Experts of a small language model.
Training: a variant of Adam for the experts, 346M tokens, 10550 steps.
Below are experts of layer 3 (counted from 0) of a mixture-of-experts language model. Rows are named router (the router's row for the expert), gate (a neuron's input weights, with its number), up (a neuron's input weights, with its number) and show model dimensions 0-95. Each number is 128 + 24 x the weight over its row's rms, rounded and kept within 0 to 255.
After each expert's rows: a language model's description of what the expert responds to. This comes from a sample of Wikipedia text that the model never trained on.

# expert 58
router [139  62 139 167 136 120 133 126  97 123 116 106 108 130 103 147  89 169  86 136 113 179 122 147  89 148 152 114 142 139 108 132  98  92 126 144 135 129 112 128 127 129 140 131 141 135 173 145 103 165 153 122 135 188 163 134 157  98 146 120 121  91 142 132 126 149 113 180 153 141 115 135 153 122 143 154 122 143 153 133 129  93 145 173 116 163 171 163 136 112 100 133 105 145 112 152]
gate0 [100  86 115 113 156 123  91 108 125 103  95  83 123 122 126 108  93 126 118 136 176 131 142 135 150 158 125 123 124 158 157 120 153 109 138 136 185 155 103 105 118 143 107 137 127 117 124 143 136 131 130 108 141  90  98 108  90 170 123 110 115 159 140 144 151 122 135 158 161 135 122 153 122 153 153 152  53 112  91 117 113 113 163 135  78 136 143 116 151 149 152 133 170 128  97 157]
up0 [100 118 148 130  81 136 127 184 137 128 150 123  93 139 142 129  84  73  84 124 173 105 133 165 134 134  95 171 144 121 155  95 145 134  92 126 159 125 160 152 115 149 127 140 138  92 100 130  79 154  96 126 115 154 137 123 121 142 124 103 123 130 168 133 148 152 139 191 133 125 132 136 108 133  95 142 103 150 141 116 181 115 144 117  88 117 136 143 120 121 148 126 142 156 124 151]
gate1 [124 112 126 153 138 151 125 164 188 120 142  97  95  96  97 118 105 147 140 120 144 155 143 167 161  62 127 110 124 119  82 115 105 146 117 110  99  90 136 143 121 142 104  90 101 118 120 142 127 141 116 146 113 131 114 157 109 136 141 136 158 128  99 149 111 160 118 106  81 128 115 136 118 139 141 163 145 131 165 178 170 112 110 137 159 190 138 131  99 114 137 140 125 132 149  92]
up1 [121 129 158 140 131 134 105  71 100 118 127 132 114 124 158 158 117 180 129  94 147 174 111 100 114  85 185 137 167 135 124 162 118 139  85 142 101  95  78 137 142 120 117 132 101 159 134 151 107  98 129 183 163 144 150 173 172 115 136 162 125 138 175 107 134 141 116 132 158 135 102 136 124 127 140 107 139 114 143 118 135 133 124 139 120 164 147  98 140 140 103 130 106 137 121 109]
gate2 [116 111 107 109 180  92 170 148 100 115 141 138 168 125 108 151 155 133 127 141 115 124 162 178  86 156 120 110 141 169 116 139 147 120 112 186 134 109 131 158 120 142  91 119 133 154 148 130 102 137 140 121 125 164 145  98 135 176 153  97 128 110 163 128 146 133 153 132 160 112 112 115 157 141 124 148 108  89 144 114 138 126 121 187 140 116 131 169 146 150  85 141 162 133 150 103]
up2 [122  85 139 156 106 125 127 134 139 131 113 119 127 143 146 108 137 148 118  72 116 160 140 107  93 141 133 159 143 150 145 141 123 121 159 130 123 119 136 143 150 203  98 126 103 111 143 135 106 168 152 165 147 196 144 119 119 133 117 135 120 151 109 109  71 107 143 119 129 122  98 122 118 121 104  99  96  88 129  74 180 139 107 141 121 158 125 137 122 165  94 106 108 150 115 109]
gate3 [ 94 120 110 187 114 144 114 107 171 113 116 124 145 107  99 150 111 123  93 114 125  97 155  92 121 122 105  77 129  99  99 109  98 128 156 114 144 134 166 145  99 139 139 107 141 123 122 133 167 123  84  88 119  85 124 130 123 114 133 160 144 142 118 126  84 107  90 102 131 142 109 152 171 130  87 123  95  97 135 125 127  90 162 123 118 108 138 147 138 118 107 138 113 186 135 160]
up3 [115  99 116 137 140 132 133 145 140 117 200 129  94  89 150 142 160 136 133 122 105 128 139 135 141 136 149 124 122 154 117 182 150 128 152 141 168 109 127 129 127 127  83 150 119 143 133 152 127 117 139 158 137 145 137 139 169 131 129 132 142 100 133 102 123 104 108 157 158 134  88 144  89 141 121 161  78 155 112 118 108  62 119  96  91 143 134  86 147 126 153 121  91 140  75 162]
Category nouns, species field

# expert 37
router [112  98 117 110 107 135 160 196 136 136 142  93 130 158 111 143  72 106  99 102 134 130 117 129  83 132 144 120 131 118 154 104  75 161 133 108 133 147 134 138 131 146 138  98 135 146 132 155 108 175 104 136 121 188 158 116 168 105 118 132 134 104 116 103  87 152 131 148 136 133 115 138 164 124 136 134 173 116 137 114 180 123 113 119 107 129 163 145 137 122  65 127 125 100 137 125]
gate0 [108  73  85 116 128 111 116 113 154 145 102 109 164  92  93 103 151 108 102 125 154 113 126 143 123 125  96 128 145 166 114 136 107 117  89 130 184 152 154  93 149 120 167 135 118 126 154  82 116 115 120 131 125 144 162 171 117 115 169 143 103 131 105 101 125 139 131  67 122 158 141 144 158 110 108 143 164 139  95 131 140 146 135 142 144 114 143 147 152 139 100 152 158 107 157  96]
up0 [128 119 148 146 161 135 105  80  94 151  79 132 120 131 127  96 144 134 104 110 135 144 125 137 139 101 126 147 158 138 140 140 124 155 159 113 145 163 133  88 130 132 157 130 122 119  96 166 153 117 135  95 115 121 140 153 123 151 100 120 141 128 126  88 151 161 107 110 194 125 129 110 139 116 130 181 178 145 120 155  89  77 123 149 170 144 108 139 171  96 101 147 115 118 167 129]
gate1 [158 130 134  86 141 151 136 193 120 115 120 130 131 145 119 157 121 122 118 123 123 108 124 116 144 123 118 131 203 102 126 102 133 168  68 120 117 111 105 158 131 145 132 168 158 108 144 151 118 121 152 117 122 109 104 130 123 146  96  97 135  97 116 130 127 138 147 133  90 143 134 142 120 139 130 161 158 105  99  43 141 145 126 156 126 136 135 159  86 154 104 121 141  84 100 126]
up1 [111  99 116 175 106 146 107  96 142 140 137 137 136 120 133 101 157 124 134 105 129 152 155 137 167 115 151 131 110 107 115 200 137 118 164 179 165 135 143 111 154 129 136 138 133 157 128 149 132 103 117 118  76 146 158 103 115 105 124 137 167 131 153  91 142 157  93 112 125 120 148 134 114 106 176 156 131 151 116 145 119 137 118  95 134  83 120 114 182 125 134 122  71 138 160 138]
gate2 [100 120 117 154 119 137 153 133 128 124 131  83 145  97 131  98  94  86 104 104 171 104 112  97 108 146 121 111 143 138 132 138 138 137 100 136 128 107 117 119 143 116 108 109  92 126 117  58 159 181 127  73  96 103 132 125 140 133 138 160 138 130 171 118 128 136 183 160 144 126 119 141 157 137 123 125 142 114  89 118 130 151 170 123 108 141 131 156 123  91 141 151 147 119  61 130]
up2 [139 129 184 122 131  99 121 154 115 141 147  97 110 127 137 105 174 134 136 127 114 126  77  88 121 130 112 118 143 120 129 137  84 127 146 130 106 124 147 138 139 107 153 126 166 129 141 135 118 116 131 122 117 175 144 191 209 138 177 101  88 135 119 148 138 106 130 147  87 137 147 156 115 177 108  94 112 128 143 109 110 168 120 135 110 150 142  87 134 138 129  92 144 115 143 140]
gate3 [110 127 132  98 102 111 114 105 144 153 142 140 125 124 127 159 147 150 147  71  99 114  91 134 137  98 149 170 127 133 126  95 138 127 133 121 146 152 149 115  93 141 141 161 109 136 117 143 158 122 149 137  86 169 170 127 142 146 133 142 116 154 132 141 140 106 120 100 107 161 135 110 151 139 142 133 151 154 142 131  58 202 129 139 119 143 165 140  91  77 127 120 163 105 105  94]
up3 [174 143 121 143 129 109 184 153 165 103 131 105  97 126 138 137 134 123 135 147 148 136 127 171 117 119 154 102 156  69 100 137 143 114 126 124 151 149 147 106 103 132 134 150 108 167 119 120 102 129 101 126 123 107 116 189 109 127 115 183 175 101 148 138 119 101 149 104 151 110 159 139 155 113 155  93 125 173 117 129 152 124 103 100 124 122  69 125 140 140 140 111 121 172 116 120]
Ordinals and early word pieces

# expert 24
router [124  77 137 132 103 124 147 191 114 101 103 138 131 154 106 132  93 125  69 102 153 144  93 145  74 116 148  92 164  98 125  98 123 140 133 106 185 167 143 116 109 114 122 124 124 148 151 148 108 149 118 135 127 150 143 131 157 116 140  98 120 123 114 126  71 138 123 106 127 141 107 130 150  97 122 126 141 118  90 138 153 143 150 182 106 131 129 150 133 149  80 124 145 112 107 108]
gate3 [145 105 141  82 113 133 144 141 114 126 127 129  89 159 122 162 134 103 121 145 142 136 124 138 138 144 136  98  92 119 147 111  99 123 112 102 133 160 111 132 104 113 118 113 140 163 178 113 123 152 114 129 128 184  98 112 161 102 162 123 115 105 117 163 104 159  97 123 119 178 131 101 106 167  78 152 149 140 114 114 118 109  95 137 173 183 105 159 147  98 112 179 122 131 146 136]
up3 [174  85 147  87 147 120 125 118 161 133 133 182 134 139 145 154 114 106 144 130 171  76 101 141 121 124 134  88 101 142 148 108 136 104 150 122 138 112 103 135 147 143 116  92 124 112 133  83 109  86  71 114 138  84  96 126 117 123 139  93 100 127 112 157 120 118 130 133 150 134 119 125 124 148 137 168 158 143 159 163  87 145 118  91 130 149 113 120 152 136 152 147 151  86 125  94]
gate4 [115 107 127 135 128 126 167  98 114 110 116 150 120 142 125 102 128 142 123  86 135 169 154 154  99 153 151  82 127 154 125 142 103 141 143 114 116 124 131 126 116  87 160 106 118  89 164 153 126 147 114 148 167 115 135 156 113 114 170 100 129 148 172 125 123 140 103 157 123 150 114 110 184 133  80 110 110  90  94 155 147 103 103 149  98 154 140 139 134 107 114 139  92 120 197 111]
up4 [125 134 148 141 109 137 137 125 125 109 117 128 137 182 152 131 140 146 123  95 146 207 142 160 158 182 161 133 100 148 136 135 132 116 147 119 101 111  97 122 145 106 127 136 149 104 159 139  83 131 106 150 158  80 137 137 135 101 121 103 147 140 133 131  81 155 108 114 150 109 122  75 172  99  99 148 100 113 116 153 143 109 130 113 104 132 143 171 123 102 122 151  99 160 156 121]
gate5 [156  92  95 130 112 140 134 150 140 118  88 129 134 122 140 138 135 147 137 102 134 131 119  66 129 131 110 142 161 149 113 178 155 153 108 125 157 140 126 174 216 102 148 136 127 135 140  90 136 122 107 136  85 121 135 124 125  76 121 146 139  77 140 115 123 166 126 110 117 120 154 125 155 123 117 138 147 158 151 141 131 129 110  87 104 126  87 152 138 111 170 132  82 115 126 113]
up5 [123 132 137 110 171 139 141 109 132  96 164 157 163 120 139 140 168 140 104 136 103 124 140  90 145 119 157 121 100 105 162 106  83 101 129 161 153  96 128 127 119 119 109 127 142 127 138 121 157 152 158 141 129 138 168 166  92 145 158 120 100 199 159 124 119 123  94 156 117 161 128 158 116 127 144 132 159  92 148 145 163 112  83 103 113 121 108 115 112  91 124 111 148 157 165 145]
gate6 [175 133 119 162 105 125 116 128 106 141 119 151 135 140 112 117 131 158 105  98 165 120 123 128 126 120 146  88 143 100 123 105 128 125 113  60 163 153 133  91 117 102 123 163 136 117 126 127 154 159 181 100 125 105 149 165 120 131 160 113 162 134 139 133 134 176 154 143 120 127 128  91 163 135 179 108 132 118  88 148 131 158 139 146 117  89  62 160 120 142 148 101 136 107 134 121]
up6 [113 103 133 156 131  83 116 124 120 122  94 160 122  92 135 111 119 154  98  96 137 134 144 147 150 175 143 110 130 121 118 166 162  97 106 108 187 122  95 112  76 129 121 105 129 170 133 136 127 134 116 150 128  89 125 161 136 136 151 137 189 141 147 147 136 148 121 118 141 118 134  82 107 132 145  81 100 150 109 140 130 135 143 171  97 118 120 131 116  83 163 114 132  78 125 148]
Suffix completions

# expert 56
router [127 122 114 158 115 160 109 146 132 113 127  65 143 157  81 157 105 114 115 120 118 133 117 147 125 113 119 108 114 152 109  99 108 144 125  60 110 148 165 167 109  76 141 119 154 149 151 159 147 178 112 105 117 146 134 109 163  93 145 104 109 109  95 104 131 115 109 160 124 141 157 128 152 129 132 148 144 156 143 105 147  83 141 121 144 147 126  94 149  99  87 145  96 123 147 145]
gate3 [153 110 134 206 127 128 118 126 107 169 130 128 147 148  90 130 148 128 153 168 121 120 114 144 130  85  78  75 148 149 119 111 147 103 136 105 132 143 118 142 139 126 144 136 141 141 101 105 123 104  91 109  88 135 141 160 119 112 120 125 120 136  77 158 139 129 167 125 121 149 122 147  98 131 124 125 118 128 134  99 146 137 138 125 110 127 109 116 166  81  47 141  85 132 111 102]
up3 [155 148 124 150 132 138 131 147 133 111 144 142 116 123 122 137 100 101 124 134 112 132 108 116 115 114  97  91  89 157 154  96  98 128 123  84 129 171 188 173 152 128 139 154 108  91  90 143 109 128  89 101 111 100  93  96 132  98 109 106 177 129 128 186 143 156 110 105 152 102 126 121  98 159 120 110 112 131 152 147 139  96 127 132 156 172 105 111 134 104 126 128 174 135  98 123]
gate4 [149 140  83 107  74 139 139 132 126 167 123 155  81 131 119 138 116 158 113 160 146 121 101 111 103 179 138  91  88 136 109 106 147 138 113 108  81 126 132 173 142 156 173 129 180 124 134 142 133 151 134 153 174 134 136 118 141 114 129 117 134 159 141 117 162 146 127 159 125 102 113 106 127 106 167 132 118 154 160  95 146 120  87 112 164 158  83 112 151 115 117 126 142 133 141 131]
up4 [128 145 127  65 113 123 123 165  88  91 119 153 139 112 144 130 108 160 114  90  69 119 118 120 138 146 160 123 151 114  79 116 168 161 122 120 129 144 121 133  82 104 138 136  84 133 121 142 135  94 137 125  97 125 123 104 197  97 116 129 160  88 116  99 107 126 128  89 114 126 137 134  86 101 137 122 129 126 121 139 160 120 119 115 107 171 104 144 120 135 141  93 153 146 101 142]
gate5 [146  90 110 146  98 144 117 102 114  88 127 150 153 106 150 130 118 122 146 118  95 118  92 145 132 143 106 123 157 138  99 105 131 128 135 133 108 164  80 125 174 154 110 131 126 141  63 114 109 127 181 130 110 116 114 127 130 139 165 167 144 122  96 171 148 110 166 160 133 131 142 171 133  66 147 151 135 156 127 138 158 156 121 155 126 171 107  89 156 121 111 121 122 128 126 142]
up5 [172 153 134 134 125 124 141 102 138 127 103 175 156 106 133 136 104  98 148 108 129 118 126 139 148 112  79 150 108 139  95 125 118 131 110 119  68 195 116 118 136 125  95 122  89 144  78 111 142 125 118 138 104 121 155 147 142 144 169 174 122 103 122 159 126 118 140 190 138 145 120 155 170 115 100 147 153 178  97 141 140 134 130 131  93 139  99 124 151 133 124 113 110 155 145 137]
gate6 [125  76 115 111  93 151 149 169 171 138 122 117 170 101 106 128 111 153 133  99 124 134  93 164 133 122 107 109 176 127 109 136 156 145 121 130 155 126  95 146 120 163 138 144  99 108 111 152 135 165  84 160 163 164 171 117 151 108 137 141 119 135 152 143 153 132 170 141  94 113 116 137 181  76 117 165 150 123 133 114 125 129 153 127 155 106 148  99 132 138 129 131 105 127 131 168]
up6 [163 123 103 127 132 104 123 102 119 116 139 150  87 145 107 125 157 135 107 148 115 128 152 125 149 123 108  71 134 132 116 134  83 120 136 126 102 129 118 120  99 118 147 139 103 146 114 109 107 108 149 129  93 105  92 148 122 143 127 134 146 136 116  85 146 104 116  95 173 167 153  74 142 167 117 144 123 155 134  93 132 164 172 143 107 100  64 150  99  81 126 140 139 125 104  80]
Mid-word pieces, header breaks

# expert 11
router [118  81 124 143 107 144 127 177 131 107 116  92 124 140 136 152  92 134  84 112 124 159 119 136  71 113 188 134 125 103 147 124 100 136 144  62 141 149 116 176  95 138 123 132 145 131 120 154 145 131 116 141 114 132 155 105 167 104 121 138 140 114 110 109  93 163 106 142 109 150 103 166 135 159  98 142 168 126 115 118 158 122 129 124 138 170 144 135 158 135  70 130 142 114 118 136]
gate1 [166  95 130  94  88 146 135 133 134 154 103 105  94 104 128 122 114 162 135 174 147 168 169  90 169 119 124 156 133  66 129  85 129 143 148 167 110 124 109 120 134 121 108 140 130 158 103 135 112 120 142 126 131  90 134 126  89 109 116 147  74 163 130 148 166 168 151 131 145 123 148 123 118 125 106  95 153 128 116 148 118 146 141  89 121 120 114 121 140 127 138 130  84 118 161  83]
up1 [116 108 106 122 134 152  93  84 147 192 107 163  98 163 126 111 128 171 126 104 115 158 156 163 118 129 159 102 119 107 100 104 157 139 137 117 125 117 114 126 104 111 129 122 125 118 142 168 149 140 156 129 122 116 166 167 128 112 129 113  97 145 159 152 146 162 100 117 137 142 115 112 113 130 119 103 129 130 165 133  99 131 119 117 181 155 101 133  53  89 118 139 101 167 126 141]
gate2 [131 135 136 136 117 125 162 167 118  94  67 131 141 164 141 130  89 106  90 121 125 118 161 104  78  97 161 122 122  93 112 121  99 100 159 138 119 124 150 135  94 122 101  87 122 134 115 135 155 152 101 140 145 119 102 102 169 133 148 148 141  94  98 104 127 183 142 124  81 133 100 141 145 150  97 115 128 138 112  91 177 132  83 152 149 135 121 120 160 134 135 124 137 100 135 142]
up2 [148 115 114 153 126 109 156 174 138 102  91 126 157 188 137 132 101 100  95 111 122 111 140  83  94 101 157 125 111  67 125 123  71  99 150 145 127 122 129 122 110 140  93  98 114 146 114 148 140 111  86 158 143 130 115 115 181 118 146 149 142 134 126 110 137 171 142 104 104 127 104 146 136 153 102 100 152 152 111 105 178 122 108 141 131 115 142 129 164 129 107 129 142  94 137 133]
gate3 [ 99 119 154 158 156 114 133 169 123 118 140 114 148 133 121  57  94 115 136 152 115 117  68 138 135 116 124 140 161 147  95 105 123 112 132 101 128  79  98 181 148 110 149 128  88 151  89 126 145 135 131 143 141 133  93 144 131 155  90 128 116 120 141 166 133 108 120 127 146 169 132 127 110 112 165 104 123 126 150 146 134 140 140 142 149 177  91 121  96 129 127 163 149  95  84 127]
up3 [172 135 134 106 122 110 157 141 117 169 154 108 124 104  99 111 131 112 129 151 129 134  90 113 143 140  89 134 117 182 145  99  94 141 100 151 122 120 100 122 148 144 109 130 139 156 101 115 140 148 124  99 116 170 157 112 129 121 152 111  95 165 134 158 156 131 139 146 205 135 120  86 104 120 174 124 117  68 139 158 140 122 145 109 103 141 147 150  98  95 115 131 107 125  94 149]
gate4 [151  96  98 154 127 122  83 167  83 152 124 129 101  96 130  86 194 116 117 115 120 116 133 154 124 133 142 150 127 127 177 153 127 151 103  80  92 116  75 127 169 146 131 134 152 109 137 135 102 126 141  83 129 131 131 140 129 153 165 100 114 109  85 131 141 137 121 130 120 112 149 151 143 144 119 136 155 148 123 107 150 126  90 130 148 175 175 118 119 136  79 126 137 116 142 109]
up4 [135 113 133 121 101 134 129 130 155 146 162 112 135 173 131 121  93 136 141 124 116  86 118 116 127 128  67 157 100 134 180 123 196  76 176 127 119 116 137 153 124 111 135 110 153 152 113 160 118 157 127 153  72 140 115 144 143 197  96 124 125 119 138 105 107 137 166 148 141 112 143 126 120 114 163 177 103 113 132 120 125 126 141 126 110 141 118 112 105 140 154 145 145 143 108 152]
Determiners and possessives

# expert 20
router [109 108  95 170  73 131 142 127 131 129 115 114 128 126 102 148 101 148 104 109 100 143 126 166 122 145 129  80 106 157 132 103  99 109 123  69 144 156 171 169 113  89 155 109 146 141 139 150 139 175 131 116 128 159 169 142 162  96 138 130 116 149 102 104 137 122 107 134 111 126 161 132 134 134 143 176 109 137 160 118 178 111 124 105 127 138 132 131 158 117  93 158 102 161 150 131]
gate4 [117  67 108 123 127 118 136 160 154  65  97 125 106 154 137 144 133 144 136 120 169 110 116 120 115 139 125  97  87 132 149 156  95 133 116  98 143 124 161 116  66 124  93 133 162 113 113 119 171 139 122 118 139 161 118 163 132  72 120 132 127 133  98 146 139  87 123 123 104 117 147 165 130 121 112 135 116  98 138 101 118 117  71 129  95  79 118 120 100 115 111 134 124 164 131 127]
up4 [132 144  95 124 131 159 120 173 157  90  61 166 110 141 132 144 128 163 126 128 151 150 107 132 126 150 143 123 118 157 125 107 150 105 141 130 116 106  97 134 148  93 107 133 160 124 185 110 145 129 129 107 110 164 102 122  95  97 115 176  56 139 134 134 115 100  86 106  95 160 140 140 131 120 144  83 112 107 139 135 115 107 119 109 130 150 107 100 136 112 106 126  99 115 101 110]
gate5 [121 168 169 143  90 132 102 127 144 148 186 161 105 123 106 140 123 106 139 137 125 114 126 160 153 111 100 118 131 131 130  97 121 105 152 136 106 152 176 145 118 157 107 141 139 121 122 165 136 154 179 117 156  83 105 154 172  99 106 104 151 131 112 115 158 174 149 104 106 118 183 121 101 136 133 133 136 118 161 108 147 153 120 113  89 139 152 132 108 146 157 168 158 115 142 139]
up5 [100 122 102 112 171 133 120 149 114 138 136 120 163 147 144 157 156 129 122 127 144  77 122 104 114 130 132  85  91 118  96 144 136 118 148 132 138 134 156 112 125 155 187 178 117 138 118 137 144 163 121  92 142 167 123 118 120  90 135 136 127 100 134 145 147  91 131 154  88 142 104 125  95 102 118 146 102 119 122  98 198 166 153 151 159 104 147  88 125 124  95 156 156 145 121 129]
gate6 [125 118 135 176 117  94 120  86 155  97 123 136 135 156 120 127  73 126 109 137 134 134 116 107 109 178 134 145  90 137 165 136  70 129 150 126 113 155 159 168 102 118 131  95 111 161 108 128 129  98 138 127 141 135 120 161 125 120 118 109 136 156 136  79 126 140 148 153  71 134 130  99 111 147  87 185 124 124 164 164 127 126 120 112 129 136 142 143 145  70 106 146 104 122 132 135]
up6 [126 108 163  93  76  79 141 103  99  95 118 119 138 144 144 138  88 143 121 125 165 129 109 113 161 138  92 141 141 161 120 139 113 110 121  96 126 155 151 168  70 152 122  89 102  99  72 119 122 135 131 111 127 118  95 125 188 159 141 120 157 100 113 105 131 147 130 107 128 135 158 155 154 149 126 154 109 137 107 162 129 124 130 122  87 135 131 108 151  98 150 141  99 106 111 112]
gate7 [136 157 113  96  94 113 147 134 142 174 172 131 111 136 140 146  92 153 128 126 102  91 138 143 158 118 132  90 161 161 116 125 135 117 128  99 140 196 108 149 105 156 119 131 121 150 141 121 114 126 155 127 138 141 163 204 110 115 127 136 109 147 136 141 129 120  85 142 111 109 104 109 121 116 161 159 123  76 147  84 158 133 122 131 135 145 154 135  95 166 129 131 141 175 134 152]
up7 [142 121 133 125  71 130 122 129  88 147 115 116  98 153 118 139  93 123 136 159 135 117 154 151 114 157  61 120 137 180 133  98 155 151 106  96 102 110 123 110 117 107 162 120  84 147 103 143 120 137 113 132 102 118 119 129 166 139 130 198 135 147 145 110 169 156 101 123 121  70 108 104 148  97 105 136 125 174 124 150 117 116 107 127 136  96 144 112 142 114 129 107 150 107 116 106]
Word-internal stems in prose

# expert 9
router [ 97 112 139 150  75  98 147 137 124 132 109 109 130 147 108 131  99 147 104  91 112 140 164 163 124 139 161 104 152 143 132 113 131 148  98  65 130 172 150 150  91  82 143 111 138 131 135 135 168 167 138  81  89 142 142 132 128  99 168 150 127 142 131 156 102 134 100 122 105 139 127 109 145  67 111 109 133 137 100 131 140 128 164 159 124 146 167 104 128 112 101 148 121 136 130 102]
gate1 [111 114 184 104  98 192 127 132 121 154 111 111 144 127 116 134 110 122 110 137 138 128 104  96 106 125 107 118 137 171 149 133  94 105 100 147 130 137 112 138 106 125 166 145 125 129 111 125 130 119  98 137 178 115 124 132 136 113 125 141 153 101 119 100 160 163 159 146 154 121 147 143  62 132 139 139 128 141 152 136 174 127 113 137 165 114  87 115 183 149 156  91  97 119 180 106]
up1 [128 133  96  93 152 134 151 134 132 117 175 113  82 153 115 117  94 158 109 131 178 137 110  85  90 102 125 142 128 147 136 109  94 102 139 127 151 135  94 150 115 146 143 169 158 104  87 133 108 158  99 141 165 155 158 125 152 123 107  92 142 119  97  95 144 150 135 172 142  96 131 139 114 164 122 144 125 134 171 140 158 103  83 120 142 151  94 149 162 121 125 129 116 126 155 130]
gate2 [145 140  27  95 109 111 150 137 145 135 132 132 145 166 115  75 121 144 127 130 171 149 129 144 118 124  93  98 147 125 145 161 132 124 125 128 140 118 145 122  93 146 181 142 168 122 131 148 118 183 115  78  79 110 113 119 128 110 117 146 123 146  67 143 141 116 121 129 123 121 139  94 133 108 105 110 124 141 112 124 135 147 171 112 137 147 112 107 134 117 143 145 119 142  91 130]
up2 [137 120 134 154 127 150 114  99 149 100 128 139  90 137 144 147 206 147 142  72 111 132 129 140 124 133 182 159 107 120 150 130 142 131  98 139 126  93 122 148 159 116 129  86  84 102 149 136 118 106 105 166 132 132 161 117 122 153 132 140 142  94 132 135 110  97 111 116 143 165 137 119 161 155 173 143 141  88 142 130  89  86 110 146  94 109 147 102 143 120 123 130 150 137 179 111]
gate3 [107 107 196 144 121 174 122 160 127 136 176  87 113 108  94 147 110 120 135 132 143 115 111 142 112 123 133 145 113  66 118 150  69  81 138 175 120 138 114 141 130 158 111 134 126 130 156 123 139 116 127 150 106 141 130 134 103 110 127 148 139 159 119 108 119 152 119 104 116 130 131 163 133 131 129 151 178 148 145 127 147 160  76 131 154  90 140 157 127  85 134 152  85 107 131 149]
up3 [127 127 119 116 126 131 137 115 110 119 143 142 158 156 132 134 136 151 145 168 174 138 135 122 159  72 148 102 153 145 100 116 144 121  80 173 152  93  97  81 123 126 119 124 155 149 104 112 150 130 137 128 143 126 161 140 118 104 126 121  96 100 148  69 136 113 132 118 152 158 157 141 162  85 103 167 113 155 137  79 145 120 107 119 153  82 143 104 141 122 136 142  75 155 150 131]
gate4 [120 162 161 111 102 105  90 118 127 107 107 100 127 155 136 112 112 145 122 103 160 138 160 125 136 101 156 107 133 132 108 174 168 176 165 159 163 152 120 115 105 125 131 148 112 131 112 118 146 110 151 119 104 142 135 131 139  83 122 145  94 106 136 142  64 127 113 163 111 154 149  90 136 138 115 112 151 155  75 173 125  98 155 147 150 130 170 124 106 121  97 125 104 104 106 104]
up4 [109 123 160  94 158  83  85 122 115 105 106 125 126 167 132  98 137 152 127 111 152 129 136 142 148  90 148  97 138 147 172 164 145 146 164 107 190 143 146  89 102 122  98 153 128 127  88 145 127 141 119 100 105 138 144 132 154  94 163 155 127  84 145 116 129 148 118 163 119 140 138 109 162 119 105 131 130 174 111 135 147 106 137 163 111 114 155  93 126 156 123 121  79 126 155 133]
Country and place names

# expert 27
router [123  95 154 133 108 122 128 188 132 137 111 106  97 104 108 130 134 148  96  75 124 158 173 128  76 138 153  38 124 114 109 135 114 145 141  85 135 136 115 142 114 108 139 123 114 124 175 144 139 167 137 109 133 140 166 126 126  98 139 153 128 114 125 152 119 147 101 154 103 163 150 134 136 114 128 136 117 148 119 129 125 158 143 194 159 154 156 138 144 108 107 127 135 117 111 123]
gate1 [149  75  84 116  76 169 116 129 155 123 142 113  74 124 107 126 155 151 115  83 121 176 135 180 108 176 147 119 136 128 146 112 135 133 160 123 101 105 130 138 114 133 143 119 142 120 120 158 104 117 138 129  97 154 102 110 110 128 139 126 128  95 102 145 107 133  93 124  85 178 119 156 128 124 145 118 116  72 115 111 139 136 117 138 140 122 130 126 126 136  81 156 163  79 106 132]
up1 [148  84 100 106 130 154 113 133 132 143 159 100  76 108 110 131 152 111 127  95 180 156 121 141 131 157 147 134 132 117 122 153 124  99 176 130 143  76 104 123 146 167 154 160 142  81  97 145 131  85 162 135 118 124 133 107 138 134 139 144 120 119 106 136 161 138 104 116  87 137 134 176 120 136 161 122  99  90 110 105 148 162  93 130 122 134 158 110 126 136 114 147 148  82  94 140]
gate2 [ 79  98 131 130 123 126 111 110 183 146 143 129  99 112 154 162 112 153 126 139 163 111 125 135 122  82 150 117  85 153 130 113 156 124 123  72 157 153 118  89  97 143 162 126 132 141 115 126  99 154 131 125 137 125 145 133 166 119 111  78 164 169 116 124 138 121 125 110 114 117 127 130 204 145 161 109 146 112 127 175 126 113 127 146 141 153 138 127 139 135 119 106 150 100 163 170]
up2 [ 92 172 147 125 159 111 131 201 132 141 156  88 111  97 115 134  93 130 155  71 135 134 154 168 119 163 127 169 108 147  85 155 156 119 121 148 128 148  94 137 124 173 147 131 136  90 159 111 112 163 151 133 100 115 142 155 122 108 127 114 145 129 132 147 121 115  95 134 101 126 137 118 146 103  96 139  94 143 126 130  79 117 139 126 102 122 156 150 116 140 109 137 177 143 110 125]
gate3 [129 193 156 146 120  82 143 138 142  99 115 129 137 111 142 126 103 144 152 133 147 138 116 102 145 129  89 141 162  84 145 118 145 119 142 168 101 150 139 148 101 112 177 155  85 125 141 121 144 151 156 108 141  96 131 106 153 108 128 154 115 134 108 128 136 118 125 174  98  93 143 125 143 114 109 107 110 185 140 105  86 139  90 110 123 138  67 132 126 104 154 114  81 115 135 127]
up3 [151 136 146  87 112 125  93 116  94 162 118  97 145 153 100 140 152 141 156 121 147 133  90 150 117 126 149 164  73 125 154 149 134 145 156 116 107 108 143  94 174 111 108 143 133 126  71 131 105 128 128 115 130 137 153 131  76 130 105 154 144 155 146 147 119 160  88 114 143 158 160 175  94 161 112 138 152  85  99 148 136 133 147 135 133 133 154 121 101 106 127 110 166 136  92 136]
gate4 [126  91  66 138 120 137 132 141 129 121  84 136 129 115 115  85 130 118 125 144 109 141 130 138 104 145 142 115 106 122 134 108  97  85 154 129 138 147 164 186 112 120 116 137 185 160 124 123 173 155 114 144 132 111 146 188 125 116 126 152  95 136 142 117 140 139 138 102 123 111 135 139 121  77 112 102 147 163  90 101 121 125 125  96 151  95 163 101  98 106 119 166 116 142  95 163]
up4 [138 141 137  96 121 129 132  96 121 117 143 117 120 132 112 154  88 139 121 148 126 128 109 154 139 105 123 150 137 114  93  97 101 146 122 144 129 113 162 154 137 163 111 112 108 100 115 110 103 118 125 109 141 132 134  69 160 140  97 144 108  65  91  79 108 177 168 153  94 144  79 164 139 166 114 166 109  89 112 103 163 135 108 124 106 139 115 118 105 128 111 177 123 123 133 109]
Noun endings